Experts of a small language model: 11 layers, vocabulary 2048.
Below are experts of layer 4 (counted from 0) of a mixture-of-experts language model. Rows are named router (the router's row for the expert), up (a neuron's input weights, with its number), down (a neuron's output weights, with its number) and show model dimensions 0-159. Each number is 128 + 32 x the weight over its row's rms, rounded and kept within 0 to 255. Numbers have three digits each.
Before each expert's rows: a language model's description of what the expert responds to. This comes from a sample of Wikipedia text that the model never trained on.

# expert 11
It responds to: Hyphens, commas, opening parentheses and quotes, especially list dashes after line breaks in infoboxes, like Production, then - Executive producer.
router:101138124097149096159136117051169138184095158134101092093159106120102111123154121075115126088121136119086119087122131146102082137081159088127151132148068174074138151115151172117139127201142150129088081160131136118101136146127165079097083067160134130083131065118095179119164134121176151156137164128070140108148078150118134101134120117199179135175168084087132132101144122164214126034160141161151172146073112159114143105110185192153166145161166149138108129131160134141154130092089120
up0:146148169141118150117102077164137141157072126156137101101158125137127151132132147138140167171137097080092133213160130054176105134086162109163123077202156058108109106102117099135189195163088135115122140084180162161195068093115094115100108151143066150072194083130180133098172122115125138132112190068178097127129095154166157145107093124144133149136152110169162139188155124104143141115119177140123110138127107103113153128086142071071104150139134133125127140108099102063105130113158107
down0:148170145089145153143096164052142140167097159133133116135118097145115144132122138102129146172072139151143151051137149150129174093171112108119111165095116101074082145143095119098095143132138114183135147159100140091191161131117123116148132103139163153108119182118141162177110120110132064136128139160057139125115111052097089167140102172089107146184162127095140117091090160158047123130122184194182126123096164116169119100111127096059135133126170191095188140132191121078126067090118090
up1:132183154127153114199191143103142109145104077114133100147129092168085080084088094112181166095078157134174117114159168146128142167109160174109152109097154141123144108133121166086147154135104134124120129116176152118116157155112096126122131124140075169048102149095104124077118123096110154049103120100062125138171141126113136081130129120174187072199107083105117166125187104156138177082065130102099165137097133140154098107146146221129077107138148114152133105160157071189129156147138114
down1:102153135136131129119131190164135141162155069135148132134103183125154115080142084131135133104106084096182153114122105156131153165193099163132128130112134125134156189106111133122160118143119096180147127159151116074114079137130076169112158110093115100135203184132159108148119090114170121048127105102119169116177121120100158150162132120116125129154143147107176122122178068166110121084101154087130101130137117106156120093160122141104180071182192073086131105100070127146118092138000151

# expert 8
It responds to: Stems and openings of common words after a space or prefix, such as St, comp, form, ad in advocate, od in odd, im in important.
router:076078128136153172096147104098145095173150168128103103178130089109180130118104180098148168109102087136145161108131096137099129105106093118170161126098204174143115149149113149139065133168154161087118142123144106049081191134164109163102102127146135127130066112106073195139123161124118166116070141062143146045124103175137100097126104090094130183124124103121086116140098115128167113137100123145125155205138099149164103128145144097143097211127140108156100139162155114190118159164079077
up0:110115100153174145074146098020090098123161180101148185117137111026200117081138160155109116116140121098127138127124088132142080136115080086128135115104146117129088106149127147208135179161145092105129153131108125102095100192122183171116115121118161104105131130053139176132098163127155119157128166132114138134128150129179114098049098127074150146119159155157079166116096107128129164124093188133161162139112119169176068128131102124163063161117166129099135154116164113109123136148157191
down0:109159077118152199106170150167157136143139133077111157146108116142110153156147133141106165132130131117123163129147130162107153122123089113095128165088053027080139159109186111126141203158179123156136091123159090124118144061119082121100098081125091134126158132098071172083188143168141145068169121091129151125101089168154198119119162086126154113100083113076118084116147165172151177133147106157148142082072097097127115145155102185173137142173104140128112101168118133150095056117153146
up1:153097060111094084135147100097103138189188124100160117146110114148101130174093165106204133088088125135116168127114142117086059113107164115100190107124204124150132122142101172125117128155147116100142115100178156109142153125087117091080115107162148158208143107086129142130113138157085127141075139117086145138079073147116138122128135127217138130144085125170083174108142102118115070140124165165122135111146089109123096184174149109139173204158198084099105126133203088127079120137120113
down1:084121155132101123118096119143094156139176122098107116107133119146087175144134165088134153123109060173142111165113105144100085128061090103111120127130143113165190097141134158151122119093160112076117103146182136132151166101078149095136185144166132163166100105088081158097196168153157081111108115149073125133097116155081129142129074152104122124124185126180154156101148035158112095175122120047115130195200139157150149186101084101134141186128157111122111114177162101162063115143149147

# expert 30
It responds to: Word-final s and similar endings, mostly plurals and verb -s, as in stores, styles, gas, thousands, plus z, za, os.
router:106137123120108097090116112125117089154136099146102115125125120137147133122096135129128146120108125130092064105087152124156128156063156098208142144128167132107130171165139185168111100166098193116160166105179140180150122090085165069097089095114143159100140140180102143152140135140168179125147138140043175140116129153092122193123118124175173133121094167045119039155143146085112107106130099120163162156080156160084092130129128119144162149128138098219083125139081050133154104165143082
up0:080078152138118141107204200111122164135139133158174155147104135105111152103090163156117099113129056132148115099144114157145062158128153125116186164091132158141168131118197122105124131182061115163136171108136149126135107119115098102075174155138125111124103096094108128124142150112100143182093138138142084065151167141138188037073177134133125173114117191091125147138129145144119161035137118091109140184104159107129053107107159076114152108077121105154120093111135166102103123104155187
down0:096118139188142181159097142193115092153169133126125059134150153184142093180124134151067101122122182158120147139182125107144143142126079137057119189133163164130141133158153101157101190105106146098119106138116113071140074146123157139089095110145138158144121155092110137134103125132108129113161141127123190071142087165127084175148078104078086105102148115150109066180145174167125117168167109162082147116060198089131115128178110092103142186129120151160096058100151092122133091122093085
up1:112135202112091160183100084181102174158137110132091146120153157174164099131132112089192147129157150091107062150110171126143065108119104153142136146138158117177116161118133219129141159138103129147139101115096136117147105124118152060128116098113120177130156172218116170072166138118135088171089150150111136174106133139125130117113152137137114090080109101129114084094161136093145170144060113068137132168145119130106082089113202149091152085109190121072126077112080161061153108122111120
down1:155121083104177150162123164168099148129084084076105135131152084165118117137139082116106176078183161157135155146117143194084155148112136117130163154123100120157109126096144124170043127109079131136140102167089129175136136132132091142110173164118129123108210116135142066113098088093084190148130140068153111130099154087141100124101155105198103176173137172114169121178131145129162093066123166159116111098138101138184079101125149179093142136109145116099103161104119160071193089115059105

# expert 18
It responds to: Mid-word pieces with p, st, f, op, ap, as in conqui-st-adors, tr-ap-s, hal-f, plus the words as, As, after.
router:055111088101186119171158035083145087149126097130134085119137117172128165119113139091150137125053089129128091064101190132126094099115105117146139145128196185121066101138138111144136156159117125130129159144173150126108173099097183141163090114115065149110162042144108161123179147101157186145111103123105171121148118148126135123070175151137195133093057140147141152116097113083165119089131166135109169151157175127149064128173147152073160162130100156155101142126160126092136131132118127
up0:144163117158192154114169073084110101083090173109121066107183133207124127118126122124119109143137168122201114101108135168110133072095091108126069163128130119107129081126149146160144120094125117181116070151083160079188153067185146124168125092092143092139161103165053159162091121129141114142196171150131134141170112107076108115127139119119091126121117114164152103110101100089093164153101085174159087133106119132140075121151154115149148120119200151099120142188121127202112155134114193
down0:116118150119095130147200159137139139069084115125158055104169102085112107053107117101153087167130129119129158155071102108109116106127103086142106130154153103137191141176131194106147146086134142148128153100160113072134134108180171098156134097100156135167082134059126165087162152097100062115152157181176148138127128157079133119131085099117159158163168111105182151159151139103151153180132071126071123173083109099104105121078141154073124061170142163131129110147173122186096169171133130
up1:160143123136148160151074099122122112089126104136191203152162112105134158033136140098142154077089102166150103075150133142159125154147140179172168107149148144114124120082101230131103152147165112128102103075130138086108196082124117143113111126108083120113143107110120143117155180151120145119073166110141086168157127156188152108125154143131131083057105132156092099143096146079172176130074180147133104103199162147128105129106154091110075146112147127172061166121124078088149146083147124
down1:111116144108084090142167148112123111070063125117103133198095092135169151130104134098125162096153126218175131115095126113169180134031159140141051162095087162132114109156103138099166099151127134110102060128138146140120132089140069107141117131151112088125155131067112073102151111198127140103100175091168117156151168109121139134129069148113145143145187159118156115148151110120180073158090111124149091087107149111154170166155126112112163081207127102177145095144092175165139180129122144

# expert 15
It responds to: Column pipes in tables, commas, semicolons and en dashes between numbers, and prepositions like to, at, over, under, up.
router:068061086142187075109150106126124088151169134135035138102104129092159118135079153112127160121134125182079099119103124079088097159097119106151142141146137154093142119159136127146150104134144112146132089115105111140102140110071221089140134089221101172105170093084122151130107149118150175130139147129110166105133123136133159150160144174104186156108140183095157148152115167099149100101120177124122121198069129208128114123162149187148189131109133103147144107116155063121142048110130120
up0:045132110177106084151103148127149171093164093138124075136111142103104157149162179096174151149130120112120102059124109130121079066124124112131146160167192131108100124078163182148159108114155101155099148049107105107101073132166166102159159129146127123085173108183106078196101174075100160188147203149089141163173104090079166072111116112144116147164116126135173157101121133125078101089124139109143159141097146084132114156171115139161134148139078107153143080144131129092142133189150149
down0:188182110067140204133093073155149066181128079102138150086087160099079147116105140126097127163100141096091146148145143089162137108085133090093119118160143111114129196144146144103145157100138104058125147125123122169177140120123168160159143151076096113104173099139100134159179087190092120220118151136144084106087130134137095064143137102149146186158166142096104138178160084144144134102117106118143178102116143139079108142124112146201084105090101164156109168126091167072135113130154099
up1:158179079138105185113161162174122133166131170122119104122054074159126101131089108118081129151137145190156110121132085145126129192070139085148108113156155113120117149197123127180122101160111143138186105065094131106119115119146066133153097136119143148154122100069147127136091125130037108104131151142166110056161166135146051165090139115136153160136119100204131151058112121141118101148069087056098112103146133153114124111168102122128148150106163182118139122154065160187146123149137163
down1:195117106113153126073128104084109119117147097166112093097103074159135126130132043153121094136148068078181159175130141141074168147134125090127083101113138079165135090123094076153089144138146176137144177121133120158145099134175115083097172111118138132113161121128121112168128168101172189146115156117106101115139168100095207102119129190150126086165077162177092149165049145127118172130134064126099110154128158118221137119118098107128155165205154099144138101170123098148146102123084121

# expert 12
It responds to: The word right after a preposition, mostly "the", plus his, its, several, month names and word starts like co, ex, pre.
router:119091169116145107195116071082152142182157141154107138113165082087134125100087159123127183221110142116116141084052130117067169092086129139165107150150161190122101121126213107141172177135117153129146132113176070083069160146130179144162102071162092096135146086148112166142099111130167161106134211119131127087121138141147087120139143141069116137111153099119151135126110154134150053105079140152120124162113118098116128131076158161127128117138175147128130122199136109107144108091092071
up0:119130170094112106188125142089193144138101130147195098080124139131169132179175163099132149139117083103102104108099121118133107097161128186074079137135135072120118103155146156123127107128137122098119116089165106128138106122147073107089083139154099099163089162117088086105224164114192122156174147139090132116095155072105115133105175149163129078034154135175196082128145110114109133088056189109106147149105183161167146144142191140119135092110185124082144106159154127116154123143142146
down0:136094060147164129170162173153104096179110077145121119118098138080154141056087177147160109142148179120149124119224083178161091139129119090121128190127130182125106178180089129157137159134094100150120095117137147158122076139088155136110072124157116084103144146191149117138095060115092119110125134080132068165175132108135081096121107133148162138163171132143105125100125113122148080182125106114173161112088159197124142091164145138105108167136110059160141138078157079072144156117110110
up1:136138154124123174140097126124125141193144123127128132125108153136129151133057123177100126101075143124168054204141110147147133105107166088172122113095076140115148138058151133083105122151125117104103152175074073184147175205106111118115170079143103141117129124143106186167093122183138119138117170154134115089194080117103105128100112087137063202096173079129125092132125178103138122122099107118128120130100068158121143115163101116122099078104208185133176182162104095127150114092147169
down1:148104146111151152166135111112131178078110121165087118139104190112111165170144126138148123112105115155112135166077166125176156126118143152138130164119127123142163104098134067102128086124153141107108061082113112099115166091074079147180158140129134140112109151039154129149172113121086135117193112096126109124077103150128168102079132140140185187165095234112133118111113137185170134173073144097147132142142104107095109115122094146148165060089114081216135116106170152162172107089062137

# expert 13
It responds to: Pipe characters opening or separating table rows of numbers, years and results; also relative and complement words that, which, where, who, and pieces re, li, de.
router:095084107170170125159107109129078091142180107147081149139147073078146117113158135066066122133085086123141075129127152137110119199099161162122092142180172128119084149125158104132153165141138106165129123195160158120089103132089140125081107124155141076134114102169129212110233137102148150069092119138102104062148121150147137138153154163181137133142123189085138140088117148126149086065102112145083105160140139153148164155095179120142115171119125153125135094177091142131165097058118098
up0:088139131145147113145148103082137122041127178184195114156080130141121108077070142033127146160158085093131115124184173155113092124156125083116100128177112110151149121172151141138130101165182089116173143113145145146124139119119162084127109145134106135099078058171135157143143123126174153144132133110085165067140084085144097178091190155078165128132141107151205147126141153123102156142141115116139110057176157093073126145119184156159157117135146101101126119100047129137160088131102164
down0:190138155153090094077192126121115193077108157150076191145112142080115197101132087115162121142097168084174096141125104046153097140135130057134168160123116129096145107171140128057099136114136110125167060121143094121118128088058158124144126144121115130116084137102153148148148094096131142131158171104128164127166132130121129132174101092120167155091101168146091131136133175126108135152120141080132110102152077105103120147175125154169156145146154150161144172169105195093194058051134129
up1:178145120138133153124126085094124118206090074128120146142187103118120130070166114149027137108113073122155109087143065147127113132083145101145086136143162100134138135087123142166157150157122077135144139141094113084130185116154136158085100106108127140121160034151078097152129153183140106140125097098132129171146185164191163084103134106161117098173133124146084185105137225131105088075134166160166115136088122132098133139141074097138073140179163145149155129134110165161125079162114124
down1:119148180124165140075117135183136153104197132075130110111105115113146111122091136127134097143127046100185098178080092129111082143136165118137107137113169129140193101109085158140110117118149114077132161155125225167075157055066097156076143107149128099154130160135110139130141131140167170151077114132146087139171145155158184108134171160106095183147133092110048127161161108107094177153108122075132103128106081125131151124105140066156045119163175106139170135138118108117115137118177152

# expert 27
It responds to: Pieces en and an at word starts or inside words (enormous, V-en-ue, Maruch-an), apostrophes, en dashes, and spaces in table rows.
router:138106163098157150095139107105114129115168180111112125114158097052167100153106152116123116132103157142072127088138129112131137116136162168149127079176118148118130127129179179150071128226127146135171119118137135153117130122168121098109105089163150119130099056195087134122111161132138144137140228076124142124143097158112133133160136197119143136104167080116141138137150108149200102085082075109109103181084111104087083120137160121118146167103120149228124059166124137097067108132151062
up1:141118147094139188126168113105093111165161171135105098176112122128168100084130093133106081115145097153090135150142104080128182098098152108134123151158167155136142140165160128104122170162128097095171099071093099170089090078134174150154175117074126134147117099154094110115130134137145116132077140132067127131165085166162181127189108202083156112113134139121127121192078134175172112061107152142155191177098134187126141080093128096046134156161122092124128096182094117153068116102072127
down1:086120123117152140133089151153104140132127102158092076140127103106139122063185143122129131116079173125069138167130132092163123141148136118122120122178129078124156148163137111149079133100104126088134133099209135088076097180118127108166104144136154110155130114180143100105047117194119102122125105127121089133149122114160191141137165134143151101122143146104165125120085122123162102135100128144227125036172123140160107179121165134108060131168158147183198026054102151148110134100150154
up2:102091064122155165119141152095188099137101170097120126205132138127124120212143134087125098120095125171131121086150121084144151151126132133133149176141165088198065143062119132112070150156123121068145100101092147125101170098157101091125164108180089162165156147153189090103119082106136204115182117149125116135158137118091172181153114163186182176147130115097193165103160107096157088114035122100128117128158145113091071133102089136133110108092126121124149153153138138099140100104118120
down2:130144146174135165097165095135108130177125103140072197120170144154066164119147129148123112120121101121186132117134125189087096100105117128103153086141132083166177116047075160130151172133125096104092153116144120119174118132150111171131139119102181181095170131104103091130153064159119140150138117105151116138156159068150093120081075144130199110054140119118139167128078091134108097158108173121162090110111144197125101124175212100145073140128136062158109138099116110097206151085119129